{
  "d_expert": 64,
  "activation": "swiglu",
  "routed_scale": 1.0,
  "balance_bias": false,
  "router_z_loss": 0.001,
  "init_std_router": 0.0364,
  "norm_place": "pre",
  "init": "uniform",
  "init_std_qkv": 0.0248,
  "init_mimetic": 0.7,
  "warmup_steps": 200,
  "train_tokens": 502900000,
  "dataset": "wikipedia_en"
}
Below are experts of layer 3 (counted from 0) of a mixture-of-experts language model. Rows are named gate (a neuron's input weights, with its number), up (a neuron's input weights, with its number) and show model dimensions 96-127. Each number is 128 + 32 x the weight over its row's rms, rounded and kept within 0 to 255. Numbers have three digits each.
Before each expert's rows: "gets" lists some tokens that make up at least twice as much of what it gets as of all text; "comes after" lists some tokens at least twice as common just before its tokens as in all text. This comes from a sample of Wikipedia text that the model never trained on. Tokens count by the router's weight.

# expert 55
gets: "200", "1", " of", "201", "199", " December"
comes after: " ", " |", " of", " for", " (", "–"
gate0:168110098039118163134103142130120105156131084146126116136095160162110145101114144132146093118138
up0:129115101134142097162161174145139136146167162143132162073126082184115111073138134106169104126147
gate1:121119136161153123134140164169127126218131048115100121119129148101145144122103171093124113152116
up1:175055167122061148112165160146119150131236161112075109149172078151163123128138091151106076186099
gate2:081069105075164105174101137156117136139155135079112195139175113114116092192072129136119076112192
up2:169085095104136179099114090116134141157144123155113157172193098093128203112117114154109151165105
gate3:114092175175129204140065162114132149109099108105143120151144160147133116125124167083097038208171
up3:158086046143127119147142128141173156125120122102130180136161122117133148110127194158140127139095
gate4:151074153120113156079087065077108075150160124097147159081119112106096112112141066096114101170059
up4:092166110109110143146125148155157120152101133112148111138168153122086103122139119129126105146054
gate5:111132141098145112147127105169122048143158130134056098175137139150132131118096146154109135141141
up5:140145121156117113165156147086094134125120128088114129138066157088177144168111101148183197132153
gate6:152121092068115122160077107110117161175106126090201096123122172126155146074134199118116053092186
up6:126167171100112127125124121107130117138109123102132119161212153089124130126121140136131131135166
gate7:081135097130132143163111085117169059165142129144128113116059157200129100089180099148189147142143
up7:138136096097115133142205136163220121166164102079131093117093112137090124117096130114136069169096
gate8:109187151088161161085114073156091101162106127142145078161166076112141166142139101124152143207184
up8:136168168174098148101128145170124104085147101142102156135085120104126193169171096150152174090111
gate9:090137064127126144130082183063104130152169146164157139134168085125158077113149114145169114072112
up9:103141122140091103113123137131117129168097155165096185134137153121172094099143157154127116125150
gate10:124077173043131064115135120077157068127150163105146146135127103121163154152085178111139119148103
up10:126131145144146128118118102155104149106103125094118129109115142114162125143088102160162175157179
gate11:202099046114078177141100132121057183082163115175108094180144170149141116150160076163147135115113
up11:159166217117155143140081179111075122163166150125099116082170116125183109087175151093205129145158
gate12:139136096104142173168111119151061092117144148146070160122093096137126091102097128123124123115116
up12:111105167147120196138113149174165193121154151094101090118194135158108155154111085167077145155118
gate13:093151107130120116118146077161048140172146127084112085077090144139090127107088085124133109091106
up13:100129158121130190073124166048110156100134137150106125097155106111156161134129130123144160174104
gate14:101077114115146166157160167135182125096138129092110123097104154164138123099110111210143155138113
up14:099092171163118144103086134129189078102105148128115148140056110059173159159117124178130145076116
gate15:134066157106106117133077161121111106199181094062164126126120154166170153134127133130112161137126
up15:131120084168113165038078127091143114119136112099185118142091109098105073135124110146126121124083
gate16:108147028099112172191121120096109084076087191111119122147095126169151175077131129145108102214146
up16:167163089097108130106125144151096146096145124074114163127164099065162093154120139070106151130104
gate17:109152109116090099153142097113174083142077127036096097153145145152157170092127124081125117185132
up17:098159082154125137135154160126131169127110095156096161159101089097146100151099117115064165110072
gate18:164095119094147115117159129139140104106085138071118117146135130130123154113147138097115099153162
up18:104098094075157124107162072170132129127119138155133141143079073113130113140106149180115116104054
gate19:174109108113092123090146078120121111127160069105151088137112149120096164172080144132150096175161
up19:159157162128119092131203152129173149126135127140157132185071120060118124120124096174093068160168
gate20:161206121085141051130182125148085127152208140107091098096159141106164119096125200203142096149144
up20:149077137098127091080121156093141164173070171106075114144068126018126143105129146118157130111113
gate21:135120119093144186109190102116107144144125108105174067160132101164131173146156200186087079131106
up21:106138122155128139141118137130185163146103142194121167124136152163192096085112137066087111164124
gate22:167146136156122139150082135165064129160124100103125071077137148059115116136186135116097040159116
up22:120150065061177128107133086149144154094179103117176076070145177073120159104173123137113087192172
gate23:168146093144148114179123152129118125165169095126090093173191121150094137136111118130121103130141
up23:106092092128114121136177140138115139075137106123176173119114114107099087109122135166112077137143
gate24:171096164132071123133119126141089096100119139129073124089138172129103125071113169177138180144167
up24:145130129116132127189168093074136137116121129149133100127076119164097118166098134076166120149087
gate25:067208141147131111139137136163104123184147157087113118116136083189154097139144206129096187139142
up25:139092103067142106171102121119068124160101155138103117135203098096127112120158193082141153097134
gate26:106161133140093113158069162198124132107140141143106125125112095077152124065127111125145118169121
up26:175102168091118108137148181113131092144125102147117130139157104041109139117092091131080106111073
gate27:099124121096104122129148137146142131152156108088124158149156167106148082153182167122084171199058
up27:122111153130103173123132092145082108131109165193157100129136092157164152176049053144118164134146
gate28:125134157185149098148132158149115207140102149150072142179165137162132079172118200106127127102101
up28:173174142143172136147146118122068110161116201125140185199100099143074145147164137113138055132122
gate29:087151146101121125145153151191132134132159101136138188148158180121184119157100143073062126178137
up29:143069213088161118130126167148083163136054145079091100117102081112139173124170114126071168110182
gate30:148122119083094136118141111159158144177201090194207140144117140059115154084126187074157118168114
up30:162134141137150133137150156142115167124129141152115085160253142157111143121098074138137140131205
gate31:098151121161085166162103112123132132145139137118136072112111128086044110116133146106148128107123
up31:106175175128193151111138167147133137114128138140164141108169111057126077099147094152143129129091
gate32:117117061138084096110105155148181154130125107111148134119131098173094099123074078135166129103136
up32:127112107109123105134189117134151097159188101142149112117156077148103117121104070154128119153166
gate33:117135097109122176151127063143108165167147082160100127167108141186074098173116092100119082111100
up33:189084139133117149136113180148134091134126133142133148126099115208092109135152126093175093128129
gate34:140127100139099157161132186154120136163165144175111132138084133105062133132094113165170130110111
up34:116165123137128163139132195159127133144102103087106114097066142142131170107144119074025103158121
gate35:124170107091089145135132108113123094142133128075114082148105127118121142161101166180099090128095
up35:070114138123118185123130124167134163149128118111124126141130140122161147155109120110121129110108
gate36:131122149142134201116128131133113118172193127079136116124179117114180143148152161181143152121090
up36:107098129195207118067167136071088171121202129055104125113162109171067108101102136179168141084149
gate37:124144086114107144111102140111158145157126085123121090089182085107123174172146123091133125162114
up37:132114159154127141148083146097097145195088113118057101107095110151133138133142084124140097110115
gate38:145103144155157140118104113155131076182171099115137171113130136136213134087124184138138108110146
up38:096125152182164111112186139137077132188120129082135211097121120232128145133130132106150087113143
gate39:161151177102089160169106123105150124135146091130118103142122082109119200147160145122105102140179
up39:091140109099082112162093143157135116137127151148083118137176113065165090124176130102124103169133
gate40:125154101101137088150109135166151076154115104087109069142087148166088132107111138118186171154139
up40:144161092144158144116177121075110122129085132154156064118105082123101103093111126171157090115078
gate41:162117070096106136115123168127158149130151148120091091148087125059170136140178129174131107153134
up41:127183072145114090166097135111117090128114194080103098149133150169146096187103184141158131173162
gate42:119081128124096130110106099117117124064149117191132140100122145131142153139141185099054109169104
up42:121132111176191135127080089160134164141126094143137085097210160149103093119160104144106122177106
gate43:105102153099113100110146043101111128178120128146129102112190150145165141128124123098074058144218
up43:145128101152060111164103129156116146154039196185108112150139148090101109116114081080163201116113
gate44:116120086190100063099174117116121100154116132166140105091134122135098128121141166155138135102187
up44:134069131148097084203157169120161121102189137116174114168069079124137096082187112137069176197113
gate45:166170109114104103134133168119104152132106062066189113189133109141168112130150136135076105148130
up45:175081094108116111102085079091157144199098080153137143137133169058166170125119117147119125101120
gate46:137147121109130107167106104128168125077197134080127120102177106069150178201107081080101078123138
up46:159132067065111109091125138163152117200072130115158085107135167154135079150114150105098086104129
gate47:163140166125111105121117102159185138156091119104138112155131132079133112159143128102111126153161
up47:141175153151129118147107125087109145129095142135106204114169115121110155160118096116155094144122
gate48:132187107143085136123058125173139146139197113108102142110142158132172149129103124106171046119123
up48:121194136137214193125148126128084075129143107118124129110108129120141132203099121163098156107180
gate49:204088129190125169147076158119097108110174110181136071128089108105158116152079124142099133151106
up49:100079126098143108122073094123155119122123109135107171133067174080100129169180131148095090185136
gate50:106171128095177147122142139131166111089136139090093149133094119098126057141124131072120110131126
up50:125116122131144133161130098155191112100154116086053139129128101104098097121152146112138127060123
gate51:099129119042088169172088151172094155177189152124142162113097144152148163124107126091175143122144
up51:118157081144197115075103134112147104121084122140094149150199072148157137169120161133166136125138
gate52:138165127135091101172155077049155088118154139125131113115167094126132145192139169209118118127129
up52:103096127136137138132108087092088092116168064123149123079115092097103154138121109127155137088134
gate53:110124096123123097141085122162141148093111151065149110096105123128112168129128136127144069154092
up53:136140134128134097108096140154124144116167111126171108144117100150090165124187120153095160150101
gate54:123136112098137124110127165130132136192142174146101103142192130168137125116101086120074174149114
up54:133117073152148129133119150140167120114160128122129171148161126120092173110095148123135168130167
gate55:160168056098135187079125154138119092212107071101191147151160101138121082123137179171111153139156
up55:127129135108148154169096128079137164171182127118137147144091104141108149164107153166129111138084
gate56:143039165124135126193167091134133098152123090076099063147154142107185160100096104112102106098128
up56:132162133151120122137120182114069129140150106163129146115137134077216127140115182104128104123129
gate57:122209053053163150149090141143094135212121127133133103136185119132113106116102126145155136122123
up57:153080145110163191095131194148102108096157214105118096155091149098147180131135148122117088105140
gate58:183110112080101143187065099132160029162133096119155088167169114141130163141115114187152166125149
up58:125093103085127121139138111130214117186168137147135061117093163135151140152098099126157165133169
gate59:138076080126108124154141169073119090151141145103142150162144126163147136117147117067104121149090
up59:136202188119173137173084149106130163130069125095138194163036108127114156172139110157149178168115
gate60:112156096187120074099135140106109095144167103114172100122137144144157084138126142153095129184140
up60:185066099114170078091126138192122090111162093087141101154101142168149186101092146147131141090173
gate61:138088086186157163175088170102145120114146165127096157149116127097160165121109188094129119122150
up61:129142076132141162157134114147109168096154102088082125092083126140063164110087114116099079139087
gate62:072146159098150146150119108101105155086165135058146108156115143104155128113114140168131079127079
up62:127139170214133149091165139166147119107152095151141164142158159170149071117101076195122136216065
gate63:175133106124123128185095102065108128164132109114101177134118115073096107145097190071078014068090
up63:167165160180145143111076164172112096141184138124089084155121145123150125097097084137110190136158

# expert 43
gets: "201", "200", "202", " as", "199", "198"
comes after: " ", " (", "–", " known", " served", "History"
gate0:118153164094122131123052112137100104079107093163130127044193127128172135105083129147121061083159
up0:105190150112182061181108126140130078123038123131105136119139078087122143125093084132127058127165
gate1:136063102129131090148116119165151124153116112130143094130233143109139126120119255118155097134137
up1:175129126121133089131223127124144134151150189094137174177019140175139116117190071131102173122152
gate2:190118128118159113180109131082122045156072078091132104089147137163163121116151183157148115136173
up2:125109164099156079102067026166172138156076141140134123149130113120107102133126090142107133129123
gate3:087045088132121100145106056135120109139176151177158134143162124151130115115130132158149092140137
up3:148185126148129160065131090103148122140122134149162145055124151138106075164161135151083191080107
gate4:134095151139090197132192155128070131121106116083159097107173095114140138116155073145115188197121
up4:119115115144188134132167169103128087099065175158154172132130117158157102143153171059109139056077
gate5:162140067130100109113149157089126146095176123124133121146074095140120141140109152086070141146094
up5:175092115144149138240128143130138153143114134102175114181071123114153076112181133194093094126161
gate6:114138156138191103136067092082166106144048124056158143063103150135125121115140143127169120161196
up6:148109181156161071144173175111137130120133126123127168144111139078162120137155135151147104115248
gate7:153083064123110074105157078131132191067156103118116131122127160255111144135104121083124149105148
up7:149172140126149104138155156113118091140100118137129145163154121116160129148132057086095109162117
gate8:060115111126147148079163100165131060172123134156079137173118131116092147129116089157159094111168
up8:183177114143126109162070115109113156164108185141150093114149117142167136127156205181067190128116
gate9:146103057149036087108153183113134117121081158133114147099145161118174187127145191205122141159125
up9:135159071078146145144134159132116146149071113147131103104070130127158130098082144058122097153050
gate10:145131149184117158139167086099101140074117134119139115102074120090109153129089153123140156102112
up10:094142130159140171092130133097100130172239150113130091122139154084127099117135119169143180185133
gate11:164154123123130120090098172160104155092117085180107031214255105113129108129120103223126094088170
up11:113121109128059117183112152139129159065066126138089153134202127081164160110164217137168148192209
gate12:195146133111147148196099183136070162128152142094131120135204162146132131106139114095144192146101
up12:106130115162154190130129167125141133113161104099156152106127118123131136114156090083127088164172
gate13:141160093161180138154129155167145086090065114141117100097078126149155156126169069089110086104122
up13:123097130120149109155160145098155120176090147145117168156109131167128145139170096142095082108174
gate14:149145156111104162067150145120126117142125124144165058143118129114106130093133134106101157092121
up14:118173158122135111110171117143179124098126144137108081101106110136101141112144151172154148100133
gate15:171146106086113109124161098123171170140139104084129108146050144151165126100128101124091090067113
up15:076127175116159103091127197118137129157110165167118131097094092109150115131125103059107096110108
gate16:099119151137179188126111094155138117143109148066145102129146157151088161140139159104117206138165
up16:124146149137188129143083177115144143148086070056159163140090130156151161153146137139130170166130
gate17:130107135068171144138139129144110076141051122169090148132048108101086119146078137098132180067196
up17:078112138060144126126059122136118085153074115123123099144142160203114120128120116145125163118094
gate18:156133126133139144077138091160112153114056156110176184075111153110166147140156141105184133065155
up18:132034159157116156097219148062121117135198163103100177094109114163152156121138089071089088116126
gate19:155178181147160106138074076112142138140108150132168108089162136184118106136148083069157179138205
up19:120115048113144118150149171145133153101112135148162150103151115140163075203151165152129151120135
gate20:126159173105128166109066087113169177162126101129139098183133200159147113152089164055152140180075
up20:129125081137165074156142158165120131099045112109131149124121118052126136148149092112133142098138
gate21:102162153159096124142111131140105105119093117094088136131138111187109162137136117082121125095248
up21:121138139104126161143143153178093053169090117116177128132085149154154152109088102149121186176123
gate22:150229155116152200098145116155186181164131119121144098137193107146106098137108119168144151142114
up22:084138145068171165202082136144119113090125109105138128135055133121169048126132100091101176126075
gate23:143090164105115126179129091079163194119073129108202143167110131174157076101092067123098131165151
up23:108148074156109192146154187184128180102156161148136131104069120090030154123133165102147092109064
gate24:136137197123081131072098122129144145112129172112138141079215102132168118105071114133120147121112
up24:131210201091138156167104117131142119086068128123191155114136155084129092112158147120122188097093
gate25:115156154109135120144094114152086152107000153170124097111053138104159155158146169101099097144082
up25:121151096151157127108140072134146141122191115149126115079206156103100095132089114072194060195147
gate26:131115148115130137122128090128128104119119110133100127119148131061100141122121126145162043122141
up26:117103094141093088109118067158156138116156099091061134189142099107135164097137118141109109156088
gate27:186106126143122157144127043080176178142181144080139089156140114125136165160101152102112159163135
up27:142076160089079177182095148166118121112107109121132121186088108125137119103100080069119138127148
gate28:097160136155105158122168106125099053094099145126122134108125123220112127136158148163142135096185
up28:135127172126121070089172084149103132125129152137145157114159114061119156107119123110103072127163
gate29:125116139076124086160104177103089077187064119116188127163134155182152124109123149117103124117164
up29:112197107159120144061078167102122086129140123124116118077165119125125163096046182136139159164160
gate30:121102097106070132169111088118057110135154057131113136176143141149165122169126112094104114150031
up30:131150089104102170119129133126102147067130113095092137068111198126132115145114092162128075144154
gate31:130097201126158114120133122144087151107145165089136161085180158098140166096131109124143085138074
up31:131117088138045149148188179114100131200135120141140087087081148151128135104099096057137119147163
gate32:114156131130162123149115143108103159125154119102164113077043169145160053174151122122170142165142
up32:095154160109159056130108141121143121085122166091143085109230096112145150183160107145167078178081
gate33:129124176126111151223120090110148150154145133113161050123111131167162112155142138138140138151129
up33:194090143141183103105140096120162146078061133102205156133067138084133088120130155174127125143103
gate34:152143063165114100144118176148100153143151113089145144117140094140104073087119116120114109125198
up34:090171164112158121166175180091160092137086090151135121130116102107149133148117205107117077112148
gate35:126186132062168166102142136167132157162178068075111131176187135194157177132102144085165095099130
up35:163101163073138123148121169130163138196132122121153099172157134143151206147139137143105070131149
gate36:096087069155086097151123070166101189184075157173117171129148156138145154136131130107123138113121
up36:160104101137073129162140063160074128146054108135143115144181130053126144099169104125141153148083
gate37:070206115137111127155125119132163165132056102109145114172166067116167088102109203138158123121077
up37:251163111175112146161075133071122211096136113118170132099083122105120167114149149141102107108194
gate38:140066161039135131097111103104157110140118135152154138157171133160137127120089172169117047153067
up38:119119181180119141072152151102187120094079159063131196104098132166135130100159099124165179050126
gate39:084119143095139123157109153125085162161073138099156149124143156144124109171059138082137069176130
up39:133131135112091106123108186101142097038153153098118161094133105133105086128108190157116096109114
gate40:128089199147076123069078137135125089178195133123125242106197137160145134073088157161115094135133
up40:132117167136102152149124139154140112110117164111106155114172131132155172138083128134150041122134
gate41:158105109142140132088101140131150097173101152114111107116189109106124082154098167104058164162123
up41:083176191044118185106126161127178150117164167177160089150084159176118121150127131122123089138144
gate42:133156055099070140119122155110067155072122158136128192090097125126133030123103129115129093085161
up42:143106200082233074099095136171166117194097116141130143128140183172164146138167050120132130140122
gate43:086123183121154088126154094147189121095091123110159072131069154079116096147147137120114106098192
up43:140141127150091144151162174155153109112199126149116127103036108175087118140116099190179076109139
gate44:171187115092151128103101127196161120148092162141135096165173194185124104176136161138166154143151
up44:123084124165136162140131179104134113181108094122121226143112105134116122126106070162047165138145
gate45:135101141113191118119100065132152099164133113106088107138075103112120107186101121173158143116173
up45:098148123153131078144080150161174141114098135128184185156121168115111098175087114106183144108096
gate46:126067141114116112175126075162110184151094131106121135088072124146123125065152043115123139164156
up46:118134109091161144136145121128134111120190130143150156130096101106089102115100134137157151157132
gate47:136140178125102133081116170126160110114143089114167148048124166157192114120199170113106122132124
up47:102150152097124084078126137118159036123058112103087103107053094154132100115103149159124123100197
gate48:181137151109136130132157142110152188102199142113128124106099143026164153109123189112140151159124
up48:034109160115157088146103120145133085144119128127143071147122130140119125124177098147148091142240
gate49:146114168102119148088107228086152113150205106109143173158132133143111115135104082109149113143135
up49:122072137154151141150146083164089179090166134069108113112123106112131167161131143153158164079119
gate50:133177138109175115120157184113148108149104102145130141091128109146135147126115089109125070117088
up50:065092034160081085104130119122087131120107117127108133100143114110123152137100226122111090146096
gate51:143193059139094139165168194119100116116145162101139159146141138075177197121116143111110088163166
up51:151135177096165183162168138153144102137100143115149145134094114083144156082126121198106141163170
gate52:132198071183088056144147096127109080149121071168129133147128138125114131102171161141072151128090
up52:143092127169168107169154095135118108111134132160160097181120122106102117136165117178090117164120
gate53:127072156095138125166067147114127107118255095144099173133132127100110139133179168121074146089124
up53:135138145138062133092102180105103129118113163083089111076143124095184132082104107109105129158129
gate54:138123047087157130143096086129143144178082104142117027149192149115174189134149165145091127184102
up54:097142126147115116113155151157161156104116134088128122121092117162152149134124123131111158131128
gate55:106149130119130155143115144094074137116146071090115112092086138198113135122127082130119182112134
up55:154184133162147130103117187096112060149136123131121121048147121128133113154115125051151157088118
gate56:116151128150092103101133158179088121134138104114109159093208087158160161133136096116172117102160
up56:143132108202106105131149165089148115115090131128134118067143095091154114150127166164160101098108
gate57:141103071155096143107077070133114103144169101120099151152118126191149136142125179074139149064176
up57:116077121103118172147109093152186161126043103148152144128108160088133131105162087108129091110118
gate58:126102131158134138142133172096099197145076132138113165111178114097140151153133150159071110085139
up58:140144111129153148109115163136185127112154061113166108164099101141102050177054163124123122060123
gate59:136130120163178155162112121091069121124161122102161100149095131116188132171122080180123159135115
up59:175171059137098120130127150131081132140115139121095147165174109145101173115146114142145212128157
gate60:176123126117112116121107065087166106093139138130113096158093093102054170088170169167105065100133
up60:109118173156190156120148172087134199107126069122143089136103155157104104107137138082177107102137
gate61:088196184104188161154135140166096118200183136124132052109166100102146156134179130113137143140097
up61:123083154133150071148144077089122091140137088088137131114156140071151111127152127194129144060077
gate62:089071150218138114183076132093198103125180133103095077134044136073077082123099150172163106106140
up62:106168115129161118134137098104171183118070161116157144195129133073165095118072133119159220067134
gate63:166094145088100096134093142095167151151205139124145115138230147144158160138118141153085180150125
up63:108128157136102089049034129164087140103099159121131150075105106123162131115064070145100142166044